config.toml
n_layer = 11
experts_per_token = 8
n_head = 3
head_dim = 64
rope_fraction = 0.5
seq_len = 512
doc_mask = true
Below are experts of layer 4 (counted from 0) of a mixture-of-experts language model. Rows are named router (the router's row for the expert), up (a neuron's input weights, with its number), down (a neuron's output weights, with its number) and show model dimensions 64-127. Each number is 128 + 24 x the weight over its row's rms, rounded and kept within 0 to 255.
Before each expert's rows: "comes after" lists some tokens at least twice as common just before its tokens as in all text; "raises" lists some tokens whose logits its average output raises strongly, later layers aside. This comes from a sample of Wikipedia text that the model never trained on. Tokens count by the router's weight.

# expert 53
comes after: ",", " of", "-", ":", "|", " and"
raises: "it", "im", "an", "id", "y"
router [147 129 175 163 116  78 120 133 156 134 118 137 158 104 101 144 136 127 179 102 134 125 125 121 110 160 136  83 124 162  99 154 137 125 129  79 149 163  88  96 133 137  90 137 117  94 114 168 145 108 129 142 100 137 149 174 137 176 109 160 132 127 130  83]
up0 [ 71 151 101  87 127  96 132 136 124 142 122 177 120 118 113 107 118 141 101 136 166 121 103  94 130 111 142 148 139 145 187 115 108 119 117 104 102 119 111 153 117 128 113  75 136 136 110 128 140 177 122 136 136  65 134 101 117 134 137 106 145 149 122 124]
down0 [108 128 143 152 128 129 122 142 101  88 150  94 118 166 150 199 147 110 160 122 111 124 137 137  88 164 142 134 132 196 126 118 103 134 114 173 147 190 128 120 108  67 136 106 127 163 117 107 110 115 156 153 135 168 109 121 122 118 115  91 154 101 145 117]
up1 [105 124 124 106 130 101 144 136 140 148 175 125 118 139 131 140 139 138 139 112 126  88 109 155 111 139  97 113 136 136 174 164  99 125 108 175 117 122 111 144  94 102 129  97 120 122 120  98 122 134 102 129 120 144 142 153 134 150  95 155 155 139 103 137]
down1 [125  90 114 113 102 118 114 127 139 141 126 164 135 145 191 103 132  87 139 147 132 151 119 114 157 127 157 143 149 103 146 167 110 126 102 168 155 138  98 159  97 121  99 139 144 141 142  94 125 153 134 138 103 154 151 140 114  76 140  92 110  76 123 124]
up2 [176 121 125 169 168  81 114 144 132  90 117 159 152 123 120 107 140 127  99  59 143  96 160 176 108 134 135 148 166 116 127 174 135 181 138 108 141 133 128 125 137 153 104 141 125  89 136 146 138 107 136 156 115 109  83 175  82 120 110 129 124 173 139 129]
down2 [107 124  56  52 115 152 108 142 115 125  92 146 154 117 120 141 147 118 142 123 106 140 140 127 112  75 139 127 113 133 149  79 138 116 125 121 114 132  96 113 140 136 104 117  98 154 150 115 159  89  99 130 153 148 138 141 145 131  91  99 121 178 120 166]
up3 [105 191 154 112 124  98 140  92 122 108 123  83 147 150 157 136 199 128 110 125 128 151 145 128 116 145 147 124 144 138 111 156 121 161 109 107 101 150 142 120 110 130 108 116 107 125  97 122 131 152 118 136  87 127 137 125 141 135 141  99 139 143 116  81]
down3 [152 139 125 107 148 147 119 127 104  94 131 165 155 118 164 138 134 174  71  64 134 104 136 165 120 141  96 161 115 151 139 128  92 131 122 101 157 137 159 155 123 139  70 104 123 103 124 150 119 123 106 142 112 115 164  89 110 111 153 109 162 115 140 184]
up4 [122 115 141 124 120 117 114 111  55 147 127 150  88 106 132 132 110 170 136  88 155 125 105 127 137 162 115 164 134 102 145 157 152  73 127 148 131  92 105 136 129 129 134 127 123 132 144 121 132 150  93 119 147  84 147 107 160 164 163 148 114 108  50  89]
down4 [140 155 127 126 131 140 132 116  98  96 127 118 119 109 142 128  95 149 140 111 112 117 184 126  98 115 169 132 118 136 125 113 134 103 122 179 102 134 157 115 156 196 164 143  88  99 140 169 110 124 134 115  99 112 119 103 109 146  79 103 160 141 126 170]

# expert 69
comes after: " |", " the", "|", "ed", " Ra", " was"
raises: "s", "k", ":", "es"
router [172 146 182 120  94  93 120  97 126 131 136 120 120 103 100 163 149 176 138 104 141 133 162 103 155 142 148 102 132 124 122 161 127 160 114 102 177 146 145  86  91 119 117 164 133 112  76 134 109 131 134 107 142 112 118 176 124 126 159 145 132 133 150 136]
up0 [110  97 138 133 121  65 169 122 157 126 116 116 107 122 119 115 189 120 137  88 149 125 105 134 144 137  76 202 105 119 115 120 149 132 113  93 128 129 153  92 195 123 124 113 125 114 120 140 121 160 123 134 132 120 162 118  81 183 158 174 136 139 146 126]
down0 [161  95 121 162 146 131 122 158 117 136 143 148 112 135 110 111  93 144 138 159 105 149 144 138 118 124 112 160 159 130 139 121  79 124  98 131 131  90 131 169  78 167 158 146 141 144 119 162 159 151 151 164 101 151 138 104 135 114 147 134 129 119 151 157]
up1 [ 50 137 144 134 100 105 150 142 123 120 149 153 131 115 123 151 134 143 141 129 123 153 114 151 121 148 127 175 156 113 155 127 103 130 116 142 124 174 106 137 124 124 133 137 111  97  98 135 129 104 138 128 174 125 128 144 162  95 153 110 174 123 133 139]
down1 [163 150 136 127 132 128 176 137 116 111  88 118 119  67 151 115 132 150 144 118 141 114  89  99 153 120 105 142 129 117 131 153 111 203  95 131 124 119 121  80 174 106 125 146 133 146 158 139 133 105 117 138 134 103 168  91 150 142 148 168  97 169 142 155]
up2 [164 133 149 153 128 132 107 126 142 112 212 163 114 106 152 139 148 156 111 140 144 103 127 106  74 157 147  97 142  96 101 109 119  94 129  86  88 165  96  92 121 143 120 142  94 159  88 142 144 134 102 150 115 130 126 129 139 125 111 129 149 126 122 159]
down2 [121  90 119 203 143 155 101 130 131 148 155 146 150  82 104 100 112 144 121 145 129  80 101 151 124 160 141 158 116 160 135 103 143 103 118 123 161 141 115  81 127 103 139 150 124 127 143 141 151 116 121 128  94 120 125 149 168 160 128 128 102 151 112 139]
up3 [142 128 144 112 104  83 110 139  93 135 156 143  94 178 105 145 116 141 120 125 123 178 136 168 123 106 118 113 141 148 128 140 173 115  80 143 145 143 171  97  88 138 133 126  97  89 137 100 157 115 104  93 125  81 122 178 121 135 114 111 146 129  95  99]
down3 [ 98 143 144 134 146 101 116 156 132 155 145 148 152 130  94 144 100 122 135 101 156 147 139 131 128 142 132 109 145 165 139 116 112 101 117 118  82 128 185 162  69 127 108  96 139 130 112 126 120 135 112 139 138 114 140 130 149 158 145 135 150  99 135  85]
up4 [124 129 116 105 128 169 128 142 106 135 129  88 145 132 104 120 139 130 163 111 123 162 139 127 154 108 147 113 103 135 157 192 140 109 145 116 154 115  97  97 106 126 109 162 110 136 147 116 166 140 118 151 120 107 130 118  98 123 148 156 132 128  90 132]
down4 [102 144 130 108 128 152 108  88 117 101 145 101 121 112 106 129 162 178  96 132 138 107 143 124 138  55 160 150  68 152 196 104 124 142 135 121 137 147 126  82 117 140 120 154 125  99 157 134 145 145 132 120 134 122 121 129 165 107 148 111 164 134 144 116]

# expert 50
comes after: "\n", " |", ".", ")", "==", "==="
raises: "|", "-", "====", "\n"
router [145 162 119 120 150  99 177 133 169  92 109 124 132 119 134 177 146 130 140  73 133  96 125 122 162 139 161 143 113 140 120 138 102 116  79 107 176 113 112 126 122 111 101 128  95 156 102 124  98 124 127 117 138 126 116 124 124 168 120 129 113 136 127 126]
up0 [147 141 119 151 101  74 141 164 150 135 116  96  99 150 145 127 126 111 114 136 108 120 108 162 122  97 134 146 119 169 115 126 134 104 127 143 151 134  96  88 161 121 112  85 113 145  98 124 120 129 126 118 167 137 124 127 128 127 101  92  97 126 176 123]
down0 [126 136  81 112 144 129 139 122 130 103 127 153 124 146 157 191 133 140  92 108 149 123 109 119 122 121 133 136  82  85 152  95 146 107 101  96 167 124 118 136 118 130 105 153 118 140 117 161 125  96 134 106 131 147 144 159 133 158 134 129 148 112 122 118]
up1 [154 137 131 121 133 139 132 148 140 126 192 124 135 107 119 122 106 104 128 139 131 153 111  76 101 140 143  97 124 103 135 109 110 159 145 116  88  88 130 180 116 115 153 110 176 106 121 142 119 151 124 141  99 187 138 134 118 110 124 131 127  94 115 124]
down1 [108  99 100 125 130 136 148 149 117 165 157 145 111  69 110 117  91 118 145 124 115 133 157 126 131 141 157 166 139  87 163 152 175 111 121 110  62 152 128 135 143 120 154 131 123 119 146 162 171 136 129 154 145 114 121 161 102  97 130 112 137 147 121 134]
up2 [144 127 128 145  83 131 125 139 129  87 131 127 135 131 147 156 130 134 149 161 163 120 105 166 136 137 148 156 133 113  99 139 143 148 166  97 142 126 161 114 114 164 116 141 131 125 122 138 121 150 123 117  98 116  90 143  76 175 120 154 140 147 112 160]
down2 [ 65 202  95 142 122 131 139 121  99 107 138 136 159 148 132 143 148  71 139 149 152 145 111 138 160 130  99 111 154  77 169  81 114 169 142 155 112 123 145 104 140 119 130 162 154  65 152 165 145 109 103 130 114  98 135 123 123 102 146 128 139 156 145 123]
up3 [159 138 122 142 133 174 124 134 147 106 135 147 114 156 197 125 120 114 103 151 116 130 116 115 131 119  93 114 116 139  98 109 135 136 131 138 156 162 114 109 170 106  83 138 143 135 133 126 138 138 138 155  48  99 127 157 145 163 116  83 131 129 139 112]
down3 [113 146  75  88 111 160 144  91 104 133 115 102 150 112 128 134 121  96 151 100 139 131 149 134 123 138 132 103 137 113 135 141 156 175 155 159 131 146 126 124 114 127 153 106 120  60 147 115 136 133 117 133 135 148 177 155 115 149 121 151 178 130 139 165]
up4 [175 127 129 172 167 113 126 124 146 114 143 151 139 140 166 121 113 117 143 140 167 126 129 119 141  87 113 128 115 156  81  95 135 143 132 127 160 140 103 127 135  96 106 154 136 128 117 138 115 124 145 120  81 108 124 140 145 142 105  64 104 146 139 108]
down4 [107 130 107 100 101 140 126  99  65 162 138 122 137 151 161 153 130  72 109 113 137 115 110 171 137 161 110 148 138 138 165 147 123 189 157 141 142 108  99  81  87 154 140 126 116  90  96 150 121  96 110 152 162 138 151 123 114 122 103 145 152 115 156 149]

# expert 130
comes after: " Ba", "\n", " W", " B", " K", " F"
raises: " award", " Award", "ting"
router [143 137 167 187 136 103 148 127 113 110 134 121 103 135 136 145 111 150 139 111 133 138 106 140 148 141 152  78 104 161 116 133 132  95 141  85 147 120 118  99 161 114 109 125 131  95  99 124  78 102 142 164  98 172 128 136 119 115 122 151 162 129 136 114]
up0 [128 126 106 122 109 138 153 113 186 101 191 110 153 104 120 174 120 103 138 161 129 148 115 178 121 119  91 111 128 178 131 139  93 120  88 120 152  94 123 117  84 121 130 107 127 109 141  80  98 116 140 121 121 188 143 133  90 109 119 106 125 173 136 129]
down0 [139 134 118 179 116 145 124 162  98 193 150 129 130 128  69  97 128 122 130 127 120 127 149 144 148 120 102 140 100 115 132 102 187  79 162 120  92 153 124 140 148 144 154 152 134 101 112 128  83 154 135 151 151 144 120 143 115 121 103 118 117 115 122 136]
up1 [105 137 136 157 125 117 142 139 116 151 148 178  96  99 118 114 125 119  96 134 122 152 122 119 157 102 107 138 122 114 106 156 184 160 128  92 137 117 127  96 118 188  82  88 163 154  87 129 125 106 115  81  89 159 158 121 130 144 117  88 126 160 120 160]
down1 [139  99 129 156 130 123 148 105 175 121 107 130 135 153 136 148 136 123  78 120 135  62 153 140 116 148 141 174 112 120 139 139 170 133 116 182 156 152 134 136 117 141 138 107 102 122  87 118 115  97 116  82 147 117 151 132 149 104 163 163 145 156 109 112]
up2 [149 136 189  95 128 129 157  97 125 112 132  94 140 136 128 137 155 148 107 114 166 106 110 139 148 151 120 115 153 173  90 136 156  99 127  58 131 125 129 153 130 148 110 137  96 116 161 107 126 150 112  84  86  90 103 145 140  93 157 128 134 108 152 136]
down2 [126 142 135 145 148 121 138 176 144 145 127 140 167 135 125  80 138 116 131 121 213 117 151 114 105 115 111 146  97 107 133 121 121 103 118 154 126 153 141 110 133 123 134 114 109 153 142 141 163 107 123 142 122  85 128  92 159 154 140 153 103 174 118 140]
up3 [171 105 149 146 107  90 127 123 142 124  84 140  76 150  86 146 142 163 162 142 152 143 134 112 127 139 125 137 111 110  94 128 179  95 118 165 169 122 129  93 146  97 123 112 116 128  88 130 137 107 131  83 147  95 173 137 116 100 131 134 126 144 128 152]
down3 [123 157 148 148 198 131 119  97 108 162 112 139 169  94 116  82 173 127 137 184 106 155 151 145 114 116 140 152 112 118 142  75 122 112 115 146 123 103 156 143 139 136 127 135 112 173 141 140 120 129 112 155 145 131 127  76 145 111 177 111 112 132 155 123]
up4 [ 99 130 125 106 102 109 125 109 140 153 128 112 136 145 127 107  81 160 137 145 128 150 158 137 173  95 155 101  81 138 145 116 112  85 150 122 182 113  65 142 133 115 110 169 139  97 129 120 119 103 135 134 158 118  44 130 151 128 123 139 154 147 136  93]
down4 [142 118  96 158 179 126 158 131 125 187 149 122  44 146 126 109 127 137 118 129 159 112 134 135 112 131 115 144 150 146 102  85 164 129 158 146  97 178 148 116 130 146 137  92 128 148  69 119 121 149 122 136 145 114 135 179 108 101 134 120 153 128 110 105]